python train.py --d_expert=128 --routed_scale=1.41 --balance_bias=false --rope_base=10000.0 --attn_scale=0.177 --parallel_block=false
Below are experts of layer 5 (counted from 0) of a mixture-of-experts language model. Rows are named gate (a neuron's input weights, with its number), up (a neuron's input weights, with its number) and show model dimensions 64-127. Each number is 128 + 32 x the weight over its row's rms, rounded and kept within 0 to 255. Numbers have three digits each.
Before each expert's rows: a language model's description of what the expert responds to. This comes from a sample of Wikipedia text that the model never trained on.

# expert 9
Capitalized nationality or institutional modifiers like American, National, Democratic, Chinese, plus field labels like Family:, Genus: in taxonomy infobox lists.
gate0:153148163134131140151158097155046226101135132153104140114129116145092172082123081109084094146132154145088103149146124139088091109151152087154173169103113116136113104118100164117141128124165115
up0:134111064156173167143154083119132185068179111134143144125181172134093110094068092147055167171108107155116087125087120100139107109155041112166101092109101132085158123150108105112071180184104140
gate1:130116093115109076111149091087177113162087127085125127139153161177161140164068141170137090136153154112147132133140067075142087206184091157093159139172108119168137098126115101106084126174128134
up1:200146128140150097110126090134079163111158055106076066118149130101100143115108166139136108142141108191097123127125124145170142139149157132109118190116108099138134133113151120150160151121170133
gate2:138097151129084163165050092154130138107145125085083096117123152133114144124142158150127122160120115172168097162110076136160113194109131087163183130123066126172135155149068120130181076178135139
up2:137118183135112099098146154126117165164123076087155098129158147142149079150072100188080149140126172141074152090094171137133192163185098117118119181153157103110107181132159105115095114149172094
gate3:135192133165112113155152113057099149168105146076113140142140123130143071170094182080151125168126090116117078107167122120139097132133083109191134166181133061123128060134145134157151173137128140
up3:120084081163134152127141151134069145122157146134105086159082156112196102192104125058152107167146100120115115161130137114121106083172156148126123132156131074171094133154118151086105103148131156
gate4:147052147196151137136099120136138109160145094083106158192103153128100164156166184137145143124117128165154087204209151129136104103174081112089089165131122151124162131108115124192108080115148145
up4:138091110169134104125051164087166108137142088186119141148136156151176143104111130103128188155111099094066167128090076160117092176116113121118167095162118128127132182095102148080153118100185144
gate5:147182136105105115133108136131181215121161171141057095059085081109136138080122101138147157130148075064126080078157072145102121132107125142144149160201114126134124168179131122119138135108134142
up5:131161134127135136076066159135120120145125090112115145108070093104095118089120113094115162101113148116098179091181183125119128175143067085141096147158134115124128205120152164130202119099092200
gate6:113201108128135129098183069127090112098165110191157158209128135149201169122138168181115168122126094081134168129186109152092138096148119105062155101146153131129114127085181159146129135097099159
up6:106095136121132127159111131172082091167140149132158117108165139181141098171136118160099097108166161146132156136118176089151177128076135101192124142150166152122108125103078148140125086053132113
gate7:121101145139064108111150087144128132079191108089159053168159144132085128179097066098066146104118118130150097122178113131141087062141153184122148071118113132134137149112098126139102146187093164
up7:133164178132074110135135154161165190128115146183067115077092094084140082117200124138141086156140151153144136172110135152126141176156150093085225161119124140148169085124131179166124103132102091
gate8:062121139104158186130139150113125180167148164129134149092137140093062130098126146169131104161214120119153146117148125141142119180202151130052084076097097075188098141089152136147139106142131175
up8:132088079094094183103108107154091131139084136160091080199106137126159167085136115150080167156156109126127068145096078109165133143109095084193156056110068116112160113134076183112171178096170154
gate9:128119146135105171067133211129140152144118163097088141128125141152117174135122139165112131074201127150144067156124113141113013109144151082209098145160116133150086128153067130154093132130108167
up9:163114080149129052093123122136110164128152118156175186112186058086157110156098117135120150172125185085085166127104144113091172112136120110108114164100160116142067127077157130076141150143126111
gate10:120097122111097176124102156166117152151104126118155152153107166092144047171095167113127173128172181179103129107062146127108133065141131109158136125092103101145138145082118177086157185133119127
up10:158167152106105103104091102138157135094165115091134083132137135146146154233122140069153201147130122140108097137167165151160162136126108130135106178167158164131108089155135084185081137101052118
gate11:090162113060084085162089112144133189123085126144079103154114170137173194127147124116102151102178138095178125152128137110123094177176079138164155140140109144136132058133171151192170118110099104
up11:161157127154148104090137189110061102117182142129172113195093105093137148128131149088115150136148115131137162172116168134085091098127116084132096143110118107139105123149130154143174116143127049
gate12:104170132193101204138166169078082142115092085171161117126119133095051104168186082095132167115107126140143124173113166185115134172170124143095108069111113160095078133086088096170108111094099114
up12:109150050175124111098105170137165101059152109126119132134147118118124148102098110168130104152126103110173097103180156132131075175099124195078061134140074100109128119112085059159153107119169075
gate13:125141128131164120114115062126145097151161179114096087153103170152085166126135159081121103159113130151148063123177086146129125042138087114144198078076096139132114175133121095176140151185166111
up13:163074128096116133074173142116148092177181153137144092137135116124189112106181144173162078161103119135133111142113140171127083072104106154136165082082101117105108144104109105142164114150102101
gate14:183098112159129200103105160108102179170114126093086116150128128134127093203164136110085126107070129117131134124124107136109078132113080127189134157124083140139150082188084081113155127102166057
up14:166062096150139192093165131151112146090123130102104113075167159115153153175139110084142128107117156094115083115082059140142166166078109156095090116164149152074115135073128102117166160156075093
gate15:129192142102130167134095127142206171091131167122149131134072102128142122124153115085141118101099152106114149198141118159120116134133159171115102125149103121140149173154132108135125183081068094
up15:124116117185191111097134145153045117115078150074137119073079129122169138151147108077118124123095099159089099131155140114149126177107149149110153122096152122152038163075164096152157163095128153
gate16:197156149155165094133107154094058152067195155120148098106093129116144149196101186088105136128120153161089101149117152089110120153209119143083171122151142132109076065146163163106157137101167091
up16:149155140156136152158120137080098149197115126126107118111104141134139131091113168090155175179162096165157127139096179092170122146086189125097092112090085114121174118118109162112135076099132160
gate17:120099132149079143139153134181082120069099166143094166134126090111151100130150116136094132169114168162113129154101152146161104146094158114089106096150148125156063230128171152114150140035101090
up17:147114086114158118119101122150116085132058101130156157096062106114132150087128110148122127165157079128087145034146115150075154102085083156160097195085113154130129126134100139162131100140150101
gate18:128105106086154105136112168179078111158139150107095151082099106123110055165107192132141133099084115138166147148097082111200142103136120081173131176132138135134161137113193150156135152139123130
up18:121124210139089126091114083151118084095127087097146057126105128106172149198145097138128112144089097131154116139134119189164167180161115112151126149143158138132088127151086123129212074092105120
gate19:175117120186135138077084161145113187151126126118146079137103141177100138143100064151125103157116082093072100134149155118187180094093080109153159099140155118157149151127123138166119154132177158
up19:083139091123121188089068132139122112177165172162141162100110102072102125152112114146180123113142113188077153083124089148143103147105116146171124061159139133126149137125175158094139125157137145
gate20:124183170118143209120111130157148151113175125133108104149148123083083070184172090176114208142112080158158086139144141117113125132155146131205141149131135112103153151111136172127123179105177141
up20:139093194096128159075169144108131116120121169128094135101142131146199171104101110134139119188094086104125164130165117178106093115080117080134121103121121135121114140083156138095084140106097146
gate21:140123135101106171096141087116191107100101109125152131097090167177107071139091157126118103110116087134096075166148123151175127138078117121099114122068166113069155130178157097129116118150170121
up21:054132109113157103127172139116180099165141131120127136206138110200170103076119111127124166116065088140160111068136073168156107111155044095145117083162103139125152131121152103159115162172137148
gate22:136140144123193140161149123153130114195074100123089101108082097085139177179131130172161140142168133112142154109146137136126112121095215125158103089150121101130128096104156151154149131115124139
up22:124137074105058110129182163140128152131142141130104127136100160101126058123122205122126129096173168094140085082160118111118113084135083105140148163185057108152117116104106073178136125141131216
gate23:148110155124174146116102099146147144151112177117121161123079087142094140101141184117115143150103142148149107146124154173148114109141123125114124077145106121115124147142077215143187160101147188
up23:140142137196136184147163105151124129087097147198145124165175120113115118162128122161071174076113132134114114123114106081099172202095182129146140194129150160090124125135101112129055144064114123
gate24:207094155120099123067086056143142108094144103085142184165156082099141135134140100127146160147134114128086164154139097132125199130168109089122156122165102173157132178177111094138088145110141173
up24:157155101151140095133174123143110145155124090111126138124095107138088107120172145137139059107143068103113116153118123132149116117074089079127044110087147110135151123147138176159132141095086189
gate25:167118101103066209163096113189155068136149112188119166171171137088098119162143134079117141184135098116153143182145080167154073123124156143151172121133104113103164130161162097190089133154152151
up25:129080132150102117114130119144139130109142101142126181187143092155121146111111107141116116176104087109134190143135130127120138128164164116156078193144083126124196111105068104135093157129105176
gate26:152165134131051159160145147106155220144076116120138148073149086119156107103139136173134144137138044122139126139119168123155148115128086129134180125179104149149121116135086219140118082087106189
up26:185165184170110148135118146060121194136118120162130130146173091124138080149145148179147130130159160149107098120100095139144130195041128110085170165169090128129164107125179127145110075118138116
gate27:154088117153108180085121141135128147046115142150099164121117121133097187160098078124148158076176107100133180181146100101147204181148129124132130133132138094122179132195167044140188118120099068
up27:167128148166101124144107085085176043147120127114111096117167130165109104092092126032138134117119054171066188102113134116140114160107188162056141135117114147134092139127087136095071136140157137
gate28:159113154070153178129093070146159125102154175128130138109098100120112125092091139099134179200113151155159096104037157107103137085110131108138056155110125110134158129108155132124134224122118128
up28:169073138111068109112137159120104110103185091098080140142126135106144115120199135102101085107071112150116165145098130132148101106073102158066080153046132157137165137085138110120114191095126131
gate29:114130148117133150179081075106109094065075113151105108143118100167118110151140147154131084082120062201167114138139116106156105127136164162123127092123122109145104143126168196098152187167170119
up29:134153152134125087153122134197118203119113155203127159147084063199152104106127093136170158169081142168084110151116109170068168158110084127097053106124124101111133166136090141170111125108107122
gate30:128157163095146179134141134149127101109096174123150173166162118144111110118126093120100062109097089114125076135118143118160116198096135153125132168133108076165160081085127129084194149105105158
up30:165148163141132196036108099086139154146126144119117146112124120087159114125119091101158141123170105117147182059109116127127140139163088146154076135120150123153114182123141092150166073166075150
gate31:106196095099128226108072070129113135123132132119156108078110126136113181194117160094054139165121156176133102093161073175110121121132142123142052112107180139151154135129142108161128077066134118
up31:090113121150153115088049143086144076113088134185119115078124089123132119117145205134123103136141134169166140159077128147099143124125154132159161141068150085118184123120150147145125168161116127
gate32:100148152171138157094134087134150145101142088131121141185078164144098134138087134082172128158109113069161180121164141099125073076149066185191126095144060124117087136123125094164149101129070140
up32:116095108107153121105150093107166162090099146100085140152155127122187116049171151126096137079129112084182149128110160087130167160129174167126124117193091131073154188168194093104162180071090136

# expert 60
Initial stems of learned or Latinate words before suffixes like -ic, -ical: ind, mod, spec (subspecies), commun, techn, Academ.
gate0:134148138125120155082157098147143202160100149167149083152122132142128058173160097159088146115133109147126146169085081101148179111120083128138091071140075134171196156150144057200122157097085158
up0:117120164115143128131125127135104156103064153178182107093072123093166099161119126124089084143161162076109155191185117137118149146107119157148102169040130090110112098155185108106189096077141169
gate1:133084115113181100131114169106169198140137177152195141132172105116140131194131141196129124096127105166091081071136106093076110122124097112119125104120147164134120096103091087165097116180095165
up1:145107092111127183043054136146150177125141069137177110086144133138123101133114119144114127170110127160130109087108066081186126134150138181153168109151091169111161106124117132163182135144093117
gate2:118101059109110091126102095157113098121082112152160146092115095179150107125131142128066102097163133176143144200150141092081115086189101162125127186139112086106167111153140118123179164114165125
up2:080086086145130155193132070174133099174149132124142114162118120102158156132120082199095124177113082159132090136108095088169153164071121149122121083127180195101130119136122183121113143129131098
gate3:151141101189164170168123152107130188077069109159157087152162191187092119154131100116119106149122112114082108119197103101097146142165128173127137128198115109170143149138147111166138212108135138
up3:162131112077100136111132091138145160113158106093132174122104101104168088150160129083140153168111133172149128130094125148207098165152137143120081093133228211119114095125105100117171076138133090
gate4:126144178092085132111160146113155148122115123136190197132132065113113131194136122085138117140141108124125136153149087095142100089174203149191100138153109252127118070064069129129189150092090101
up4:130125115103131063128177113167192137173070173110126132131076125172117113138132152071125060111151135121061148139158131100129145063173099119105116133146166103117158109177141239080143183074130086
gate5:093169164103172161113104118169204202077113104112121122163110123128085163098155139166145114120193130123081132132129148141131177077108132120121112131154158129121158175121123120174111135142091149
up5:163141116109185117121153082132097130145129170041111120152175078132136120151138140121133131114087199169174089038139175118109166140135142135157143157122136188121148128161060188157147108141157160
gate6:111121174131129138118085060164119179110034151158154146073128121111091145169128136121149140158147063184121144136086138060096175076150157106078146091149109120093148145153112184081126112139116164
up6:153047110123157102202118126158122098118174117143136089131132128121120134170090173145152122144117139136194108120096091145091125126174052153116118160107066222125073115133130110104092160133178148
gate7:167169163041119115139164155115177140107176123152061119156154129116122086136123114091107132062124140103077126055152161192144096187108124081094157139098110082167128121063137173093108180122082099
up7:175129119116151118107155134121168106116179198097143168099173166103131114119178145110137124142104141114076188096090203143123088125180176127154125096087116123112147181138113120163169114162086099
gate8:133135126147168183130104172108100151080128148113211134101104160122142118123125158130141119153161074124110157102079147067087073119126123068205186108165104081121128081148119050162101117087113089
up8:137197191133139168100136135148162123155116107129175152127107109160093160141145124133071127153150148096170132118101056078158127104109109087172160153165135094131156113112108090108085128128074118
gate9:125172110134146136112117148131158099111104084157123102116144104068106196143096130113154083129104163149135060098173109084098068095153130075131079152143077117120143079155133137184134153105058162
up9:157128141090106131130150117061129097144134197129151100116187170062143161110068160104138125132123142106119112160109094158119090098166173082147118084151147137144145104084091097181179046065121140
gate10:166151141103134109126153169151140155115153136104165192152162140110116152119219087152142134097172126089127129128155103112111133105116179107087141140101067125148158058147127178153115152131125131
up10:117105174126098171111145158126077108143129123121055135100114119128094141169168117133164133147137153146145138132120099119202123163116073130106130146157064119116096116184126157189101162081138153
gate11:139212127129055107119077134148175130139086168116110106136132154103146179164177140108164159129147100091144155191124132084114081137152090075112170138123160102088175189116139153195173112093100156
up11:090111175135147165127147140070139192125096147103135204082189136156106121127134131145179145151165120133117099179157116149103093128130129119131082116139139112089149113088130195103118175157126122
gate12:145165138179121150096090106101126192101081159107098154126096080136192142116124213165144079136110079130158098116131090118120088089113118123181174099113174109095144120135081093106147143188158134
up12:147131100017204105132150057119102168141160108137162085128134131121130153107139114106131106172124107121160118109113134108149088117138123089162171116139119107113147156132065122113189135147138136
gate13:140157119103187113142120137161163150121141162095172061090186080147139167193183123108127117159131167146163176098146136071125120080088202206115120204157097155122110082117116133169197125130067135
up13:127098145135113076105175147089154145174105149138154177179175066149124126144164141171101143140127132104086143106109141190074157097224116113139049152184156184113113206160182109109165099165157119
gate14:111190132182107069087123101101189148069117159130169134115139120145096130135109136126192172141097073130061058138102155169137137084118103112084112109170115131098135071105115101106149163089116110
up14:101146070122140101082135098204118098169056141078106129100193049162095114178112134131141123179135103126141127129149114149148088138110118119125148099080067073186110145172146135139098114151182133
gate15:122123091109141126193089123146181129119133144123121236097196130114073127135140097148128136120116201122083119139121100072144135089155063122133154149112114098092160121113093164158091145127075158
up15:166177164100111156088117107115133151135096086076152170167119089141112120094122136170145107081132185087124092202132092137102100104128166118144161137094100204155069129067065103102087124152120127
gate16:108163191060148064152112143163171109154129121183143184083144146136062168143133180108124122085143145127104062154124123119069124118176112095052121116144085140119113078164129175128105110122131158
up16:108190118042162092190097126126143115121088133104146075090136124096167157073125115175178166169152125137160127105138144086091099130104123154195083181149099137183121142085113066091084125146188130
gate17:122187116105131148146180179145177113105154124157079060124166157154061102093083141123107132066112082132139116105163145112093168100128121108120164161119136178170113154085150145139102119134127146
up17:123162121092140064109127167064150192124080116108120094133110101052092113122130101064161166160099122128184137149093113086088134120105153076126122128150090086125119132215153128183122126114195141
gate18:106137105135152166154168133108091093207121051181135175062089162126123155104167073134096096091086067156191097151138096063167142098096109094111172121167125134063132153138114127137118139136126114
up18:156139165101109147130141187123060176162166141126133124139130153087123118117092096105126067109128112079133099106161154106156133084108133159124137131119141148144158137117117143134214050127112138
gate19:153123190102111126159153132145112157132138092106113165147188146200131128212142085133139112090115070123128084168141104131109079123093151137159120148168116104147141132156134156134172127147132141
up19:133108204150169150130084170171106107077095145106149091104111125153096169119131110125112103128118123187142135175134158148084064084160108113129131108079094152092164094094148111126104147106152084
gate20:157150142131148152123139114114173171086105094140172123139088120090089102058085169160150154115122145128112110162183103135161067102154067135186145083102185165117162128110163103165118115108072151
up20:102062182129191121111127088127072125122151209072098091103155110121137093092097126143132109168107136136160127139119094104102160068065089132116136144108145143080139121131156157168139183137075112
gate21:152146153086195109137158089095149160181141147179137152174132115122136147141138138165168147069095132108099116114158125107092148135138136137147125107086147157118198154112142056187168170111092160
up21:101110118115190091120147089120100146175068116121101089150113091216117127174160120129145103188170126164124148125144123123106082157137088106060130168144092143074142136115180113156170119147131077
gate22:102126106063042122083110067149176136161134136160079150112125146161079137171092130118147167106101183117148102207178121116113095114148126091111106180141165158130154168130131164143130139108148121
up22:104125205173105189103195073152147107129127150129120121063071037104144094169125101078126138128117127111116126109149126118161107153117129117137079172142121193120087164055171119132093082119105137
gate23:142138166104197128096117150152154150157111070179183114135135161118047196083172117114118168139150102131136182168137100094164139098098148110103168150143109117081142158194184190170157108154134114
up23:130123124140122153153130150119096105151126128123151081128101117155153119140073145112154091109099155158097115128207142104080130157177086081130075189195068122139130101165150162090116148052100208
gate24:184088081134113133141095099168127126132154190148177142111200151153195121195141125129159070146129125142096121147111153102190152107145087115126175103124121135140128077099130120125146095155113131
up24:133133169087210124139176127154174116133155102134147127076168119203127163174114126145162136089181139119108177111103097082141147134099174113097102087094114102115097097123146118160144089183120153
gate25:164097072130138129130133161119193149125180134095108108114144083116120134106173146101125088133148154152154147105124090156121116160116138063162149165126063126137142158151090140155116105211125125
up25:115106122151149144152117144101079116204060187162133135098065191110165128152109207126120080148162130134174109109153144100165160108090109165076137156137131120057124157117120132073166097143126135
gate26:077138107123108156151129117111116145139192101174116139127162089161102085145134158049191053145093194084086115085127084121133094126086107111137079129130152090138172117113095196168121132175106154
up26:118149065069127147110126122085145162100109163167111157159156171057115142109103148100171148158130140120092126128167242142173094089095123103161090138072139154090126165124090175166157095072052124
gate27:150158130113216132172127088113187134178109133077094196113139133081059108149157114116185100150111068091134111198189083067082110111122110138107119128159090180155127119120097125138093200135079149
up27:163085180107088132230109168198121112076136145125112067155099173127173138103127068087109168167090094129101138188090122108114190131181113086111134136103096140059150113110129159092124128102081130
gate28:097113132107118159091085108162142129105063108136128203147099140163063206079156150141135166071131131094036143131129100128161163131150137135103122122155137082069136117131148099120136130138140167
up28:110111160129125080084117118118109087173126168145118174058167110113124057154144144146117030185155099206180160079149154159129123077111156137063124151143138121104149181078115166123139089161108106
gate29:112094150139170173180105156082150077124148089121151099146084092146093057092159083170124125124099161105090088092140170104077110173103086158107127146163141179123122115157128086098164135097050136
up29:083157077185130145107106104105152159197118118131169110156073121104193102130130116115163120129119104101101160050107119133122082151132150146148169106147132028124173109150132085173201201110116116
gate30:138166116130120134081132067144096121145176090114135107084115174103072169097138173117139098156057154146140153188158167092148081125130060168118146056143145121177081083091207175165141141109139149
up30:079144243160084185121123144162103100113105137164156103067151109167087099109072194177142131127094084147137125137151089070147104154183121157071159082155091154162156129147169053113120099153130146
gate31:133143121163108184098165153116155133128150145112133174147190135167104151185122156165126150118075175119105098144143165100080074124133135135160060176142136080167126141083139202146076149101099165
up31:176221129130202092102126133124121126116128185091147133098155136125096146122181135118173074092171215118129152100106176105163144191110147115105133092159107152126092069146161093123147146087088145
gate32:092161146162071138215023160115105116116117137171101172118136155169073126144149172145105114139119144163112082138096101124082116117098117086129153123110126144119107121135079101179111124177137144
up32:133138151109107196143130062132103098075128132144110084136132102105133141159170164122188108128119149100069167112189079129088099089124108147163113119153084095084153086130163081117127102120049115

# expert 12
Adjectives and number words after articles or possessives, such as new, local, critical, first, two, plus suffixes like -ical, -ial.
gate0:146106112065146109114110111143112104095149109129174075191111089092132112104137115153150115147145091121148113161068173126122092124158146079092155156111082099130091088114120116133144166129078155
up0:105107063159178077114150114141165120096070119163128129094142160088146116135079127130138125135142125110174132076068106117132142127100145160192128099126091160101135177008122123211134055124136171
gate1:159144079120121108117149134122151188080196139070172165135089129142078114122158170129183165126107100098153072103143097117101086130171086081199157135181135076155138128091115153042093142106086156
up1:146082074162127165106112117105098148177153179124080106169190162098145154186113135151112095154110154135111185094094119156082096068101156136037112104113148136118088115169118115087135205097056141
gate2:186168167159115132157087106097099118079079122097157102164131096094112113122158173086129168183159135079105114102102106135100083130141173148079068103120167161146113091147107153133104138139124121
up2:082153098187144140180085096153135169150095134110185148135121167144088141098101142155120110108130115158106093137135122103120133136120075111154176161117127147167072168134108132077058115119165158
gate3:169130055126133168061077127084176086063128127149155102060102146113147139074128111145166096161151122141130150154107126129156156147099115118041147112101132130100099162120147109105114102154178144
up3:048075135123099128115143132138113102131123139103135124163098067162143125143114026127100116106119113166063135159138133150135145074165148139221110167129177150150126144195088106093103108119109147
gate4:112091144096149149179139149156182179083098079145159132163163141174099173099150142200128189138093181141117146091171121132095067124106154134125119157132077130130114158133118134087104077151115158
up4:093093127052098111143194123084154131132093128111101099111148107123153131117137100129114164147126132173142165087151108145058092069136187175097103169103119161174088142127174174125143123114095103
gate5:153152147147119160116105139123112097104163061114112148167092172165127158112170174126163149166156123128165146050125074063113089184134072112134130122114099144116108161145079123133120121140055158
up5:074149101122131129087159153134163155137162127149156134116151115142110072190098169147146076115093161137114179100081103135149149101136057113118163130188116088102068087152112102123113133109121130
gate6:155121107091103150090104140101118062130133101137137096081099124101146208178117121078064126147168110180122103083103125161091115149138114092157145067091138158113101120189088135222123066169088108
up6:100129174123152105146092110160135170158158103129082169138092149118156147157146123132179144119102152126071137116098215104100142070142154132133121156115146171118105153161110103170148096069108138
gate7:102140125142092170103097101131064196184146112070120168096112122156118122147135150156107151153199191100101121163150115147115152118154104069103134124097134141112126104080186153162077141131091195
up7:129131038146164137106156131115119159165128122061177067148139170090098126110140142103107158159139106138131095120105127120035157150170064085127132133101110119130076134194085116116134126132140126
gate8:110190117128158176080135144111108134196074170106155179080142167058101163121129145165117153135149075112138061114140127117141180133122132219145138110127134062160155128094175087120162089133111146
up8:101072079165091113124133114134128054161099105084073043053120135126089071181188140128167142140189097166108120100112154139145135187134184130139132161130180106131096152152108143095121127169171201
gate9:135157138112136169148188121109136096139144193122106098157126120134111124040081141067128101128202109143140098091083131103195058154122199096096115149173077076121127106156148095121136181107131123
up9:189115171105106114188057146168121114115140123153096169044217174080150129158102109176115134155155123128171089122185127134138106114171095144101072121151177158146178131121168123165150100082126121
gate10:098130128145077185165108129128131103093131123179137158071150124108131142120076179131115118122139103120083139138131097086126130148086125173154105145125106086037033122135100133176101175129113142
up10:148141047087173139114105105149096151167169187133107176123079091130126103148078120091105110107176142069098152140126193132109106154164144117117083148154199169157126128084147137217116091126173112
gate11:133070158057117128157145194090126127148097155179139031125066131085104107111106158083144200127115055139106126120155095111143104174123093155145121133167132176135115139108151110183143126089153151
up11:097157148139133148067181097101125108111151158162140090101083064184102103139114136163108164178153101169089154122129076176097163135058099155090146125155113143133166172165135136165056148114164130
gate12:107156157110111158128109094179169111157152132151107147080153132130171163111131174101107116201136148159123117109069113124149170107120165177148135125046112130139119120097116148155196128133085128
up12:124154087136136168171073116085141071130091171154118141056143077172128087175064149144106125145134155153204149099178087085154143098111115148166142123056156099136075098100186108138099100076142080
gate13:107180088135090143168136112122174133124086124110178087109162083163091097086157108117133126104139105187176152151105170135128107084071117095104132105130143125089130110181132112129112156082165169
up13:157139130118126109124169118131160149180132124115174106146144118071148161042116155093133060152144114097150173086095094108151115164092140169129152115078111093133132124129105078116092138175125080
gate14:115194091176119159141145086133086117122142122142169118102200108101143124125127150126126115180146114146223093145164109134107103163093044115167139109189089153143153053133121123162137119110099094
up14:078135091108167102118105200129132088150147129107115045086165095095147097057109151156130156113196138117168127144131065093102077122147122105090145118153093091126173110062106068110133148173156107
gate15:093102129129098107127131134133147118126119149089097152099108114086095100170126130088107184198115054140116152087164146123152095096133149098165069145143124097146111117105077145086157169078141178
up15:102219141167201095120143106124128140138135138097144107072073117109134111199087119161148149143139118116130089092095130113119135101122138170074115157162174065111105108086155148136176150164137058
gate16:104143117172097183119181141144131155096090126133206163115137153174111174140130128131157141120177115105088146088163152087103189116155176130175168132143159110147094089150160104058141172161059137
up16:140084150111123137083160125154148126072152171132133114129110115154078169140128089145112123068131122123149142091065164119135158142109153185105113109160148070101065139137193118141140099161171153
gate17:140155103094122117155184160095131122161151126139157083093168123140090139126151078116117123164099130155138187156113067083195082129115130133172138129123092116103139091101130117188141188083161125
up17:106138109107159109146186136147082122109183139174123080166157178178125165098134136145161105175111148153113164182086088150157083138125105123093162081104109109112096097091112105166078132112134154
gate18:090089093112083109107138151170138097152127091084150106119076097107135114167128127148081156177146082112121167146138059095119139157153101089174118128145096223202083085132125082108199101116144129
up18:046124156103157111141144123143133122108110109177131151100090146084118140118114103154082146122160125080107138112183123086087112134124153127157112149133131158171126102206115102128146152145122085
gate19:102130138088118089098145113161195121108135119135056100204115097132144160148128128125122062124133187111123110144157155168060176125127130132096125166190139137157136135154141058134065159077096149
up19:143122072070212098088097174192086113113127085101089084088133157132109146113116123188087160116109076153111123092183118146165167091143091144111121126169126061063115138107134130092108068090091097
gate20:127110156136100179096129147054121074153134146188130089138110114156142124095096152089096105075145065138101138047125144167132054137089147131149243115160162107060110134134092126112107142130175095
up20:161142145134176111134146096129088101111109107128110138104148097131123144144127110129074103122143090140151134157173170079132177055080121125133137086171116107162127195172130141081093126151078136
gate21:097137142125157136147118141094160112133101127091181138141083156094194116157141106116141070170184069126138096155151067099158148143102161144134062159120112092090127143144086160120201150114053167
up21:139150079146127112205079117139110134095189128131107129101119057132145182126126099160114121160124098133143123165040124075155088138139127116158182100078081133151076161131158122123112162127125115
gate22:108073186097075204145181113166108170131080085133104167077115151139136105143109083160129123130189084133121106100119129141101155106109113075140133160172153112062099167105116103115159167096124139
up22:111055156100103151142121135164140141115141090112109060165138117105128165036205130113176118148164170160107164165130115159097100103117166108104118155093165148106139207152097070119136143107151120
gate23:107124177128149142148130096132100133153091156127089156146122105143103148185145135172104163219127122112186174061130150118093164182146118092098122157120159159153159090153139107141158121165109105
up23:118093094119146187158152133213198184120128125101107103104188167106177078160176102123107162115169112149126223117093160135126150067158113091134076128158130104068136111097120129117097129146117119
gate24:142135139095161124111174105109126126115161143106144081130137143159082114140142115161147172152063125108162105128120112077116145113174186104145044090106110157086097152155103163174089081146130145
up24:173166142152136109152081095145150098175146110150135123117074170161083123127133172049162152150059038112146132150112161102206208179169132114149152131054098151128112149157138113098123163145192165
gate25:112047141124109215096128158181154205131138127144143102167127109109132138102133164132151097120106173170151120076129136131059134130102113086153178081088093149128133140180096166144070121136175129
up25:121152094124124137110094065125110159129197143059149146113190164143131095159074147135098107098131076054068103117099168159137114210129085175137106090081134143098145179072135150103122156103118154
gate26:130175093072147085169171142141157129115084129169150130078128098120137149200168207099106128121149167155164138179172107111152135121163122161102172097166153183206138116141143133178153167138151102
up26:141126112153144135126100128114140107072183133086102101196149093140146141047114092084081107162083151127159133144149088147128130147083099177133131143150124099096168123087156159132134155088154121
gate27:169125179135162125102090150089105075101123084148118112122040168120167146207099110170118097139149106175051118100087140116153111195143093117167123185166103117149099128084177133125123160096152120
up27:141102107105159184099152116159159162152128128038101132071136103127094134129156136138126166117150121125213184178100139189144085093099130136103191131107141133151138179125108097095132160101155080
gate28:129139124193145076151098106064140132154136120167118102169125163165117169156115105122134084172106204127087124152210127120167108145160137084106149106121174146131129063129138094079120156122087129
up28:158177079126160073104160124092147155146131092072100187056088139145102149082128158146129129119074047143136135164115118163138094164152161076113157126136142113103150129125180128142194111132220161
gate29:148095183065152191088164090109159093166130195063146130116158131135103109110162110095134109123155162116089182173108100134149116094092103087160125096162093184143162140104123164177129121109119124
up29:178126166119139095122136133134154061096132103107130041098098157168133151080121116120178137098074094120120143140142141105119118126157153114079163141164165124152158138115178124141094140130113115
gate30:086100152144125166097176106105114109114157165077089106107110105159183117132094130125118104169138096116114149154117109113139117134154164134138159156143068173078094105091090152199127152193107178
up30:140145143105128112161086119057113073111131184116124107180196109128156128172147125112123182132142114129178172178111106147100144105126126113131064109133084147078105215163135094135135083120133130
gate31:144201202112121134102096161108121123143164121141162130154053118078126104150126155121122142155116146075126126095199165102105104134118130135169147130085111109167130100105151110131160112100093118
up31:134099072133100067127116114121067145132090097111133121086132161109169099111142118171071167056168210159167093122088098139088123111140107167078125139145156156174168141123166138081103139139134154
gate32:075117126122166143143155115174127074176094131133097121150148085129032155072160087085147137104113126116131149102123095092092123099149123141103111120109073182126192121137069066129149149132142107
up32:144082158126128103182132125074116144144146119131114117152136106114096128084120128123099151127141148095125032047150149101083130143143087107131109141078110148114129106139108134139108137240157166